Weights of a small mixture-of-experts language model, trained from scratch on English Wikipedia.
Size: 14 layers, width 256.
Experts: 16 experts in each of 14 layers, 320 SwiGLU neurons an expert, a softmax router.
Training: a variant of Muon for the experts, 540M tokens, 8245 steps.
Below are experts of layer 10 (counted from 0) of a mixture-of-experts language model. Rows are named router (the router's row for the expert), gate (a neuron's input weights, with its number), up (a neuron's input weights, with its number) and show model dimensions 0-255. Each number is 500 + 50 x the weight over its row's rms, rounded and kept within 0 to 999. Numbers have three digits each.
After each expert's rows: "mostly gets" lists some tokens that are sent to it at least half of the time. This comes from a sample of Wikipedia text that the model never trained on.

# expert 1
router:553592537454543501586565492486498435421514536391593520600543471561517564506467477473451410507464477399480473580561524527464502528517556542482561530517577433495478529542483575528428529476618460486512535529520549480584487561469482576431497543502405535503506546516563536456548431433490493450494538566493514498550576578502572537514460451463435562506536462506450548516513469592521457456443493537438601476515497532571535455510504426564513480482493428588464468470481398501373523542472541538555552496524486426474549490535577541392526457585520381494490391483400519531519503402405490461451443549460476493575499463471475541527673558478465465516502500429496486540473516441438586542467537427463496485455424476514413461489464598488482447500532448555467468523551500526551518446529442
gate0:466506501484478487489506485454500462586534459424498589462407509530632554510416381515505495487465439551621494527515517473524417423421568460475458519534511485400438532542532495428487501493529467484528374442499579611471507474495490497500511522580473539616493536441477531527554503533534470571582523530497514543522552561530550479444369483440512514469543456560485486559446468557507497380453529506471508471440491564460487527499640597508448538550495535530497562504509440527436472442518539496459512530419471565459624497546492486531563529487515428464546554411568524513640460485627434485450490553451534561481485502393590570461453529508501569511503514457505542469466543491434475569463476480485527508518442540509558491581489565560476436556548474425577456422546458447524455527424517
up0:545442546553530452441575474562513462486546574562551525471556549507423564480449500540543567529474466602534503570549498517503396504495556559548455519469465512530482574440425537526484529543465554553405429513521523448461488527401560592447456464550495397476588421381462586524533419442472513570519595429460522564482412519492553510428503475479535438509513408515474453478467588476516433470470516480488583512513454426440480466537534496534452507444588538499501573495415531491393545443510624456521512505479500522521498452431480421513509544493594512523513553512564500599424565477485537437556479454472450445453489424524551443504528551528470425480473506522573508443529459502558640460499526450455590459500603521543520564511488522497556473462440434437515449594523425483437512453492601
mostly gets: " County,", "idae", " (w", "ić", " Motors", " Racing"

# expert 15
router:412589500483532507539506528393462482603466589457456522451508434549512577440461504482535421525423498534476468513548510521430503518460504437440427444471564436372466547473489489466439553523623464464486463535484545571614492456470450521423579525439504450498503368484534471493501511567444434549580494512572521538519562486514586549460475482486441514439572613542608586503560443543520483545503405572501589504501580482610477493386594517524440523518464511535469530457556576575473523480506513463520514498461493517590584621500436526519510449573439396502478489526503456579551533455534505485408569569449511483569506498544499526460553550537528453462506418495502509494432493472420566493504463424432529461438517532424451471516454451461433486550489462559519533531537542504515530472439450
gate0:496493493477504539530516488441497630608461524520499494413444360473524491420476575459510482506476470557531542531479425491508591458419640461521493445540505573561457478579531548478460461498559573487539486539487458565516631537493522494536424497478459556483558547587540439530493497556588565526506477433542561561470525492473511359474544477459471557488552461603451507562509512540492531457499420529447507539519463597485474438556559497579547489468454586482464500573617475582582471526514530553500466421498577522497454516540484505441512495487554529556417470568484529454493452517441567514417489506541429448419392540517415514488591544558452548505591389484550536428468508541517473488536535468470517560459526442512459542518422470482427420452463540548490546440501538527582570445453552
up0:547476468501540612604471575599626502502496482542541596482561482540563522434565486504504554495504489498434452490510447476460552510499487485555525589585530509587557554579444505439568491507440479418509454531500489527526363501504558500551472452576513449552513480418500440517457573546379463493458493470509529464471505503508504483486537515490542475539451531495512508533523473540452538487454552514455407469464542526485436526537485544544526485439492486458441485414399489487545499478431494509469566504531560549438466626531521511532452359507486521462505457567531423533401527513464528485449476509515437578499516456427535492523558423428423557511384455494497440579516522448565444414518380584496597570495484482375450444552524524436523610440507564548444535406466522467446496425424492
mostly gets: "ground", "zz", "itness", "ield", "ilm", "olk"

# expert 4
router:450522522453603569515530456435617527535483521469485536483573480581484520493487520505508414520426436499486531542538485595441518541400452554461464470553627550458466555553448531459511515541560448510557456509452502528591460476413379558549556553563525438555479445471502537436515513554478490574599512540606516393507565541558551512536534487539453531481521534541525487591601434542501417414412556561433443474485509542530454518505506471556504498528507507482492549480564476502428522491449490498581518488518535500478513547478440555395593460483445444553535358505428413538529492432536563443477524510471461504509566505558515479521528568496514430457566485443392483523415558552396627498503448459457447456478504490433441474529464574422494447498504445523521536528508494569500560388491459
gate0:600516531483559483487484436523491477490536478497464486432497541607537450569481580521438483369477503586539512580523487523527422489498599514441506413580456600431460467521480575574577566495562502580478474468497427517539481398403496476552596504504417458464509530481519434435487546479508490522497498531456510579567501508554593580427515501571411459529506466551474523510528454541433549560509466518502538503494516526468486450465507476489374444466448524510451529524432503488492489543619540481545554445494490430474456532508436639493480515578486496437483518503526487426599478507585417502491440512476440547541526598441503480455543534616505419518591554547455472512519493605558421512477536480483566518436384438605457467528512444501603486534467458470555495436466459550609487478504535
up0:416474472479409576602534522491427566536507561534481522426414595506491599566521517424462445523532500567446552565482535488420444541539520551462518529433570572624582503486512571415486542396477463539464479537565489518379457486468516495513503465530484569536456492539508580469518533474528535467524465421543550538502395537472506428442522432522471566498543469484549529489554483477543461465467420587524445497455434547554488547607503378583559494581524472471549553416561398542419489573434514519461468487423523469456506477530401511527512475395523526484547491517462495499417430479516505574536584537567524377494529492555622525452480455507555499476429471550510510540499514512461526588523547460511577534588517496452539501488484457466510518475601585540556505469491481482422479570483432
mostly gets: " United", " World", " University", " American", " State", " British"

# expert 2
router:526570529465550447565561512487492469440526515511593631539572440580523593515423500524500497503484566443365492504550507527458485426530557504503488507529583465485521543505459575555416565485532490522518584497526568524574496545396403580502517497503413474571418508566507461472473489461550471540482544583504446485470532569549582564471443498532521517526507530542445503501534483548556493451447522556471573493472469569556517532491473427612480533484470382577517495481415381520342474567517545499578492439563470420441549562488591480454572520472564468518501459452411438558574448424453493447427475535480502499533498438521468530492544479510492428431531501432478495474407578419478561410485514457506530442456431538530401495513448586523514444511502433584510500522545439485545519448515494
gate0:486508448574463485488462444522441489489529490375474553581469387494482410547605341445512534502418620517446573521581543450505451486472498483499512497488510584514504543503520475378418514473538484546480438340474472579492482513545430499445529517510496507536552534521517486517457477487592505475464523523470432524489528499512563553538421533517493490518517425513516480474488509481611495454471558527412467573461472566523472482539470584519561489462569472431539532508541516447491480509449527558594470423577502477470515460444505529463583505664559491544526533481474373465453563473520511467511459590450479459599460470555440534461456507526571514482479567437421478533519426434486506478455458494481437452487458624518467489528479533513534486362443446499525551531563520438478543549413610
up0:503520465460494470381482537493511617516446465551498424522558426428491456508524440419536491423467516549568497563426559526579523488550485621528509491515529484461469521526581446450479477503417528562535486490440436442377519469482368413563502538494545507453563544473471432500501518481526472507412570579527514490482539512479554463430463457549551504473376542487528529459394483501459515453453456501547496557475492549468504498544615518460538460480448452463534499587513512529473485434529499537608551471510537460428489384521472419625527457424351576484459473425516544450479581443457476516451408510512590553530436452435493528510495465499618493549491533503455557497537480486450484573489396462462416484438535561503564519406479503457515552511493442465437506499603527487506540504551569
mostly gets: "ing.", "y.", "es.", "\",", "ed.", "s."

# expert 6
router:520548551466523485593534482540437447455557576456592583542568391554495555450410512440429438464427570419461464507616499501440514434543609486451510510500569473513496529555492612497419574484574426497514533543505549479594514526470441549488558507482445494583465513486540500437549444537498472508452478602558476448501543532507572563471519473478496515526500461571455486482542423564523455471466572573484580476533441556520494520539496480572499549517537421602485532501502393481356530565478486504551499467526500442515560543524565510455583426519609430490506456459461453508546522421509507427447417561544466480571521473529398516568599504509521441418515493445473561513476577448427541436446534460458518437465450510553461481510472594468512453581508451613492460557544461522541538462482486
gate0:460458492525530535493534476553459391489515513536478457439474459588486477396539512470480481494461510501444476512427458455397570536411475506478479500560496491500528462420480454467521506402582484491551462488510470524503489473565456457465574544495536535569467493486510555428513503471405474552487467488603487566469558566437567444495433419447455551471518478396534423450478537492520472524514552487458483597495577608524546541566533428503517484454482412475493580494580488503493570348502573487502593472551439469487638458413487483433498505562532410472502435447558552561461553500462549465549540527436546520564578536501488553444599572498462469617493532455493548524509533471499535564513552492512394536411525471494508509603493543514490503596469559461453485570531498499555556394663498
up0:499502514501446566463470499453452542474472433515556556591494483450426485443529546492444453511536593510490510472507449394521455487455525414565479518423461425465469525497548447467537529521518569559473567577496545562421502512434528593540523608509531526522509508518518481523547498573438518472501538515540526419453455409548529595465495510365641522421492497505453583529446489494591571549439391441424479423467435423449506577413542451541479580536504470502453491517409483518502428596484475497477482517555520498569476517588539468472412473456592556472556494616492511494480384547465403488451471564521507437471558439516488509458448563538542465526527559472584415454515610464523421540480473468549491478522517445455556444464478502601464457428517441588469508463504512557538470560520446
mostly gets: " El", " David", " James", " Robert", " Kir", " No"

# expert 0
router:499497500440597482537478519427568488569448507497526538558558467537612595463424458475521462536449573609520454527455503488497529493439464464492492392570535514473469502559446481442389511583561506455500412422429553558530461568448498519495464559457480457497548474553574465383531484545456461514532526551643564458527614586554585515472528489484461529417469448487547522566492447527531483563555530538473444553484515517558463592456468556573475576509567506439478484486517512451516542507412582474547490437520522516453517521524487550484542392495443513565572469481534468540567526370535453426519551563472476391575575557540478476535545534574546513517515440519472555490460552610436537545507487436521500485515443397448448535493532495433482451521545425589506571547532449470566539439515467
gate0:503538520574585446416511412577456466486583600492462516529489522493532451448436565524521492494540527461475519501510478522577588551535556474460507527475528475431541436535518552573482459472482490472469485498509501486518529508425543527449480574523502391553512556477477494491433455540618402498520508520590468491476530657444555533476530537492538506535553467488475483561435459587431477564497474523519554536473449438541530498570595610541457560525445493461411464496458458516613480453557466637466532475408580420496533452450508568425508513469409533530584533477486440493418508594583383513478479410491468549506463439577470507512527531551523477519532488509492485505478492555623524575517523377545496453528512489452511496582501501486431447440477473629431625511540551553488546477456532
up0:460451443441520438583521509451613358522491478511510551540432523550488511574428449540477480579502571487550545533445456483565463438457498470498524535502480451434471447487561509589477493428535494440519538464467456490535586419511523535501459527472501460440492419609545463540519483496488474469504436533534487537577429573528489544477591550460473511558440453489404532426475530531506489476486440458424592588491399466517459411472556549524452487505523536499529536542526566573620465547518530429481539498485445385426413496472485529493454446525527480546500559515529532401516480393421501553573424521492492545577453609465499512498442489503496476443522487505534484448477579496424596411405543461517468558514523490574467565481486621535598445401520548399528437507521495537519581584499462
mostly gets: "sp", "Personal", "qu", " gu", "oc", "b"

# expert 12
router:441474473462596500553508540398524519572454550440489530568512454521615518424420501480531488474457506542395520547600513541489575556492548484531517477492575531506467581541521500491460555485603416474544400433533494510524462530523403463467548443450444483537472450504610389479511506524450380548573526511580467530479548495536586556468476464493485549443465536545565487447519464537508471466539468510481414514419580599563485495422535618540444496524485422532477509545613538494480557469470489473536572492539538490518558545420412507447545400488480519526542485557475491541569397485481437407463512495475495468537528444506457507482562514507509497451519436430606642511459506548446588425447474448481498456434448557457492435533492477474468443567564407558503528538576527450494492468447426
gate0:529460454490506547400439503406561601585521434528497467581463496578509564477537486554530443499518472478410506513494429484481561440510532503479411519531463535586592491437529504496570525502554496486552550473453520486511479557445467528521481465603545491413476454533533583475563515513451517534529513513556599523498508515488524592494543476472608544452458516447606573541565450474519462506585490593557362482523489500438525462463481482574466573525571537481439424507446420443515618493519498474570504415481547545540508440585452461500494550458383464622509436519513530494473455535498494432449516448544415484474460524429521377556536460485549539536547489496450420564511423512554558372488534552534534548515572554456554584503493449576517434447464535496463477420555473554479483414487566
up0:494519486537444526404480576501414384549523433578468584473474515571552454493386537501536525495415477425593436491476512451480566511519521579456502545436532505507446409522545530563479459463479545494629492407506518490484524367571495435591539465550416514446553467491407528475475456472511505642547511477438538580504527569422449521534463537464484540490455579496447482453437555477416544486587543551528507568501504558518460499537529522531538469417523602508517479498531466527428522548471589644606543521490527493494479444472516438578466471497514458514483528436521473446564523428501527501490492437573538489424543468488529573471512460545498596552441541519451464538439498412368511481533463439558527557532540481525487507430436535450501436559469473510604530545535481521530490505474391
mostly gets: " high", " mi)", "room", " walk", " low", " back"

# expert 13
router:384504480452608474515503474434536472550500494450548517505508448521496551511563525430556493473448489553462496572575555622423483505478575438390492485453548436535492565491506535466486508556596427519536438445566521546620500512525398480529597544443506540548444417403502516472496499542470446541577475531517511447552596471484587496422548476527523562458569531548538584520590531565492409474380553544474437543464504565544523527498560523516478542572419442487473528565508535568529468489481477550540539458550577563514542504425413543470543538566489575535532412474485477598467380449547453536487534561462491548560525495543557570524592508533570420425517440514604607506456544500440522497464462496517439519489484559504459459513427526472480448506528455510577515460579567504464467441496498
gate0:567505539441477541508449470543536553431462528538525567564497569572468526475490579597518540409639506443540542494448475527461525485530526518524443542467491514551511605531548553544565502495571475519459509513574501449547533513550409441471553464460540512511491466453505474434528482421460496559532512478491501406482602486526521457517528570482378529453455545492539444415408465567475430475442540488482428605545458511427478503494467565531543519479483478400382548510549474420460523428510541571477639596447510521350450448518482460458505497495450387481420427485564517547454464507470402539500479531487489448530512486578540514579455475546499469448504456462535494390482521493517449467545513572603516460502559583511469478646411511492502471571556537523537440446487556528497545517582489
up0:449543396414527547575584567513569562475402471510546480524483487537505547491524427498476558530590515447477397421410547466518476490500514517479536493578490517498431453584488569525467561522525590570477496478570468528535593525496458503403522462440527422564460459515482446508486462574500499469465532578420390525520475531492398433532530485522461513454510452508450476511510517585512523503419438524529479501394555561502387419400529491515425595508564512474486579539543527414445458466502521521472550542483462470486487527463496523530477461568548584525518459510438509518489496546524403511560479467417550569444549479474471440394548602464467438492463504513572543555456423580527538511501453458504511467569588443511466465466463532467582326509460378491532466475448510522617494471520449
mostly gets: "==See", "etic", "unte", "atic", "ster", "ology"

# expert 5
router:512513487403579467599563539482460434488479540419577495569518397577532536458488531500579511506448533454421465563593444536427435525502587495575526520512507493554452560586525561531432476438518464411455549521539524513623524488391367578493558579499437486530406422537539516420526451474499501555539551580459554507431603463572600467454483431500483574487499551482505487538485495534525491462514467500429491501550495539570460513527520473552483472593576428501549541505505532516385497582551480473586539488505476409504499551496441533524494434527502488495467442485424478566537549448519427493447452559506523463488378423447482536565584506507525498445522473466494505498415541518355540510497514486486507425521482470527420420528501578451481494544583461606420463529506481488521442461531508
gate0:545532533497583551436467441396526447524433539564584516504443441408387522467493504487506398462493514558539375549545477501546489562403487550525525491460501569506332527579466429452527548453524455495511541507561443493630449506412500522496476536417509456506420537500551494496474481530483432502512553446465575602459522527507580467436555508467547627501497514498553516543578535431593417461459438517500439467526510499472537564560547553460553481492484555489471535519601540459465486467517525465534430519539582524555480472514512563530470521413400526434533503490440534484518460566574496511439479525457516569487466543459407502494485577533495609518444487489449480485443561450576358487460505497435490551509577591473445505570578467522496581575555459567463503461513473479442548527470508
up0:510583514515525410472522492599413522490446444410524561416495635500504565533483469504490429496473474381508456562498544481499514514555497509535533426626522591559475501511420548609494400467427469484452482416396499526407508511583497556552509444529481548552450520418484479414456599534463538455500563481525498500530521460497488499588578461575480469464566388479469514482519431439593532524445524512429492564534431537465525462622475531523506499520578535544580476477525541534420463452493491585491493481451394499486557492536573484434529536593502464524522484450550584511493516420536453410513487531553533520509426451530423491466526446505488521556493529569498444433499526529477423514572516385464480555485566504521531500479416433498533398514440469459503485568502424485545554429450574
mostly gets: " 0;", " club", " −", " DF", "|---|---|---|", " Candidate"

# expert 9
router:485563523487533539515553457418541451558463547471594519537514412561560601466386506484521425464403505511467483597569539497434505472492573504481508467522573473492445547515459581507399521505521479439562521516417541563628493564483443543445554560469442466601490492534535466374521468518532418488472524602519496476530579510536566554459442460455480531467482479485505506577540475545529428487452491564471478453558513510538552498456514481566484533552487470562475568436503507555452535547476590529548536471509471453429495526533511533465572479542467472486493420453445453555469504440467452434425513571501477449592524522566453470479605547497529440439565431423485528550430523580371552459436414412487524489543464550466453512511457595461453433518531405603529523582560442504547457446539411
gate0:554491458558500488533494501496480476508502440495500446491523422600476519538466452613640547546416529469595487459477600523542516431407609512554543547486504556615513489530531495540436464440551486474526506486483483513531445408527475548530425506521572446554369552509493438458498422449495436477503432494472536448480562544467539453525616552472491555581563459351586468570504560550411547535581543526505523503492445469481531464477417485500512486531536437484511478524474471522469493504550427497512401479511488425455368445490503540431433565492487558472476500445501505568406566508460437478488483509456475508551534470526481471537477607516500416529510462437444514430504425512411514486571504475516509486450590598529456459541535472565552454505470547595567510492480477528580369422427486
up0:550532477525519469512496545502530469542530471472381434589468426535545540512489528476494485458535438487497454542513491370518532491480441479479396544472396458543502573489570511528460497534523486486499489482471550499532520533569529491487568562503446494597511508493530504548611592447534354402528512500472549531535397525466501490540562493443599588508502505494571499448485489465622503587518547517488451502436472496445541462355549509595509451529527500537592441446470422513629552568486481385440571547490457493489544433535548534622593565458538542571441534491472581538465429470425455494609554545575492485489529570464484486468430497479539509450519566468493483534571541408496530502470522491516491460467485537377539457480500474507415420429518477519434553486488422479423481543556477
mostly gets: "9", "7", "8", "6", "5", " January"

# expert 11
router:488511547515523632535564452477406478536494578529568549507522467598457505508399548463631487513490538553513538536545504473415529601526521449498473490536528415507457590534530513515440547591523464442488521479559476552564463434432540562450481509552383545622478514472510463486543437479528465591506535551466516547498572501544651533448479484447489534496490511566491455488475497523605517430477549498396553483477520580526514512457512576584541494536526458536409532510574507449464564587511485510530538448497520458492569573550469545445546517494408497520514467496401480528485442417499428514362479475522430529558439523544454508496541516480506490499517457459372515543452514464510521489458551457429458521506439565498471572480438611510398410608551440572572515505488486527563450485568514
gate0:521392466607538632509508473536394509480506548480460452459484474480619382564576483486470451506507514496517445467457544489549496581491513522517499501507514563474592504516483459596509467549527458614504505546469467545541482522480550518520449550453408475517484477564531504495466505541475515548502570576527511457545482506578618491487516527483457380468623441439499472453589431489611473469512483501535483447521424525455465516386523490493475422560514493508495535504504606560565539434530556494555435540536591438489489478468452516482514428489455494412559511491576546583470540509492510609462551544465450462504605494493466537485400526441525442500529520455454486597489531486518481498434510479528486564526605502516468511482545538452384568487469492445670573632528568511485537494462565
up0:455500479531559555491499593596518512438554450451636547528535453491431570497582506516429526433470496549482574530509537500493527527506464570377453445465520503503618445534502476461432540497536489473448581527517483552540553589495493606491421562522590479411612431521490405452586398492424551505507497537442558456491520536535435485593497508513548548492532457523531598564407422493580550567487485575546566630525479411536520499451489562449550605528478454570543517483523486438578473516524530477494536543546511538483481486552455454520486552445459502534564451503522514556399499510470513386548562498470468412493477619477558438378546494555455478519534502484479540480561484452502425459519488490535498482517528548414421483577459514561469501560426426489492541495516508517498493422532513
mostly gets: " species", " Born:", "″N", " by:", " Coordinates:", " Genus:"

# expert 3
router:456504569420535565498561475430476401499515618448604510550522447571550550493368546438501436502445496522533487564533539516420540471487588454526538418538622451486481579534456536496434540485496543468553539517458505481574491500437503494425489583515496412495496452558554515385581454538504489492521554491525473493565514496506526560416449431503519562446550541555462524572547426530538404518426481499512499497508468590519571511491499514636439490519517441571511547491444515529371524532462523423620562486576477450569506526488496525389590451480466486554484520465459445595541458396545524430446506527487468403517450507525447542523570509487532428509539461419537520487458551491458532472473466423420422451551470531497420435520485607477486420503508451518445520528506535515526521451559442
gate0:467473445496486456485498564579567436545430503408528417512578545452484531501470430453599419553478410496438474525563513457442436488559480462477507406477422465487584476445448515518452494488520496534535478516513428492444495484525425514449456625521524491470493420501487454569460468450407545487573476537467552478515461592507555546440535575532489507501456494521575448471538493428537546400448516425445527535376594467518506527482467451562566510509477494364591498548426497485515514429583528489520522459482550497500497427500418499515560532424508652540561507387449446551609442473524510544433493514512474380489547493444626509486447480453537550467561558488525426453485482498455471476496508498509549525584511558548486469556506476539408509576526581429522477580534567555499533563426514
up0:439469576459509388467505544432554540491493480449492437472542529550528446537489440491496482604471554504494547510488475463516505517525521478452468529444429486538463413563499492457446466444480389525544501649513490472524451446444514427461536467560475513590474476509501421539495451426438464438496588602469427478631494430490544494561498478515474572556440452567527441473551438462478519448436484491458408483416488459460513462499466501418546608510474435484522437618482499462439526487570497477508520460422480545613479555510465533574470391512453507519535473560576485571575529543428573524408516578555501438498496499486527516492538500598442486577503466475539458466511470473474543479519520499617467410508508514494464391542479337468490469529403537504451442531543571543436518507381515
mostly gets: " an", " a", " his", " A", " their", " her"

# expert 14
router:450559556472562543514586426443448495533434557405569582509523428581490500490549549449519476524456575527418539551493529551416474444523614494478497436560569455458473564491491519428476485490579460468556470504457524504506492559444409589498562509520444450533508481566536418413508513468441421442514553555542509501494570594536548565494498459439360509499530445454506494532454382526475503553480517520470419444478512600626594568484550469521465597520519426498447525530512562502428554593435571471552479451520538467513565523455478551410536522490444517516475437419400495532521432394490465490459542544486377498491512480569395524538478553483554460475469470449496488423484517551405524459480431458506473500539463544444468470562492579480472463534514458549526568578500451552561542448502501
gate0:473441510511481475428560428415529540537519525416432492477522549578460539414511487533472580503507527445498467515494463443484537441518507485524431499466549460470429556469513591486518451497576497474497477491555490373482614470492615591540428413461502483447495450499449501479502519418540564468488443557479465466516494621566596472486517435479535487508519469471431436521410447506483551413573483548487501401600416553497548553426481527544434514387487505460492575523603566426494539488479457586468410519467428543528449512476631557456551500504454559555452526517454490519494435475433452507448526554539458479529576524518471559526537569501557489539512531530531478416400542431544505511483494567482434487530474503386478450453493603522549576458483416510589497552581478452411548487405485
up0:450535451470530451554532600561501547517463505527428601508494422536455585468506566435470430484438582507475538438550490465491557492543485606458460552527441449566507465539506571460437484462433493540438499543542526520527486502532579462520509535487498449496475495540485555477455437439450594534497541543511530542441451489369524487539489514486445482481538496463477579543569374415475476500460556506473459488508479456475510506521479460509515515469535593439368355437485477495565580502594468516515464423471508483528468494487432478565541458575456429464452510537467546582576466502461525581531498607581581468508438535612498471502514498516518485519462571471594477634453513524523554559417473451581468488443543516419544504433500407584520508512595539513477394570568545440469554490541392
mostly gets: " on", " of", " from", " for", " in", " at"

# expert 7
router:481536477458564555534470492376542522602419502533581538452525437551513604439481449495516471509479573575523472519522516510419499553434504451478461415478509549471452487519492513460506536543590451448557475441446545515545483647492511549483519549509482400538621441541585482506549427533523450494540479532577558482521535493543550530498490462342485521461497390461604678537543498513509545510496534546572453521520527557496507540503516494538437581533539471516484561502533489469491532569396603487626517495584472407485533586423554577410494474434444451468550466466514544526536443423508500460459523550424526418516565482474502490515580602497511502452523507491517550469418527527402480585464469420530547423521519555418495466520521544465522445488473507547550548500526483532497518463516438
gate0:493463507538440445619517477482539463479495451460489576546550481474454575511436446529536471409476555521525454515490456454493473506454465531525429417493588505488391597470385478511457528399471447400527422467461508437574428558530528515423477539509492512611490519424471416491550579521522589467629502456517512515608451457503458482518533511409558478455514487478479489534542481497436452505463484530487447453516482509498447545534456466442472587502510525500403507502349471446545504451503552423497493480554562428510525509402387440479487535511513494377539484585417480508647481431507548463457509494477452546498473464529522545530596478573564445541452455577458518551489538453440475443451502486482473478414563552481418507504567413480470504555523519495454435411460456474462548534519390
up0:470507521492530519537573474491521583453527462500482412504536531506497502557504489503562447391432543470392537485538449576420451538457452549475439505506584531471529529562487506543518497574491431468446433497428478567464437498649394529446499425497382567557497514466464461486451476449520487502495552520518441436484594488463479504546528560577482430482421524413587503511578454506428545520473564512462452520487521588388495465482509463413516574503531498547467581560535551507517469448595526537465514478510569498485569497427480499466470536517568511526568490535496473416543442594431545492513399433542487420470539561523408420481502509401621504629580409542523503517489500467439521537497418537468443538446588481533442489500554522536538610592522523428541521522481539463496597487506536
mostly gets: "ere", "le", "de", "ces", "ache", " un"

# expert 10
router:587592532480535457612617544495523443485592517458599564502568424586583543516469496457482466514479574436444454525570490510460535436566594517515541503507581471476536564499480605526441567475580452512453568526539560549594484515459443584465527502489415475596391514609552516461485452484522503526468531623503508465479509527523588528443470485511501483562513539533434531491487501562520470439496569547455579488525516537547443520516497426583488522504518379578510571463471411493345508561498518507550498443560471411509578547495565490435522499510569457490468467442417403534535468446447499487429466544509514461506464434545502526578560513485495434427493528453445520472480560467475559421483568466456495436500441538514449476485473584510531454521534475619521485576550486540514503431510445
gate0:504539486437587524504475485399510495451481539483575470471575458509419528521382467504522472452511519441509509537533447511470499524539491507513461503473478507505498557502476535571481454401522554508468500468481509558531457445551544510564610565476468495432476572503535440506616449398410508616490462459478453427524501530467579478515489497411513490580555483436508471527467422514608482528412492497544527507487536605395455560458455483626550381397471487489482511491504500407475530486453503391518474503523447472572566455384476452485508473517447523476539465542372487441522507466506547419441513506447481421524473510508526577490524546487492503505448511476530532407518482457437563562494529404497382587526482571493461524484476510326417611531545446517540478394463502489528477540421453
up0:524552411452536557501573561562494403487513452552553595475598445489505503459424460551474426640533458464540486465584433489496521432521519452489464511553456475531447488446462496491475460505495451468457594434525530615477513581500489518489464491456540498492474502449537509444490468577572372513457533521499551556566465539542353552519515491517493479556531429524521506553522472559494541558559504511585487553508567478445608445538464423514500532543489436414507530418503552601482542600417553452442545452610486502489560592463526484452631485488569452475601492523595558550441493419515490512432558553527437484571530485487552558422585529455546554468468568445432530517523518440514580534411464593468469495537479442516438463522507462538508454532464496510495503502504480521502592428529433
mostly gets: " Genus:", " founded", " perform", " seat", " novel", " master"

# expert 8
router:522492558466582574467538524498535522539491549484534485523520454522637541462444535534475542494537621543448467538535495549407524533446592463440545443472479426424458561504442530528482434487501516506572422523424545577584482506579436489457571507358496493525485486491538527511582496568498448604576497582514482458542613455445575517556433495483403516440519506520546591545551454528525446459479539512427492471536526576507546514478566553543526572540549517465382525552500501532530520484427508443561542437623513500596545543527548469495551551513475515470551512506504497507499449404490398468435562524539533527556543428555515511476522531558504484419500506533549476520463510612404487573463483450468425454570456456425427471557440569491516417525522401582530523558528573561502578459459487
gate0:583490539459530505484488553537486436614308550423515493454566534456520462542410512538505483501501657489512519554475565465560451467552538477476475420504516487481462457551469488471527499588496505537474440433529536486572474557442536453497517563611463544455495605455562439449532522509556485537497585460549524419585512431368487545514473406474569530595539568476473517500488541436540507503528444552540516461428515537575499488474553507499529501514517496506438499543485548470528448439478481467501508511475566587655589439491391460451470389570475486457518457516504500441467464476483436586535503464428490462529540444481552513509571535528492443478429489519499524511515535566426483522469547473431525478555552546507584470448482458532438496403529387597480597414558549528568514495475464
up0:561439552426518527522431552514583487514521400531510511454504506499560484468523538405533479494528578531481475548459515592444550382566453480563510577451413500551491500493578455416536463535473535469505510584505456520451443554542536489470495509489533489463494448534533536528503508447499489443509551605564430513550628521518470653471379496520408401425468522522518486448405493546460459432474508460392517456528491483494441477596628479505527483560507455503507530529478569509538494396477502451513486540493555490379516534531414548492594486440510481564509435484505530488480464368515563485479420505513532524556483508458560540532491472517540534547463386468592474563512506493479439472496501371498541478425465428430568580571527418481540496464545510526539515497350461475454444466489543
mostly gets: "|", " such", " said", " so", " York", " wrote"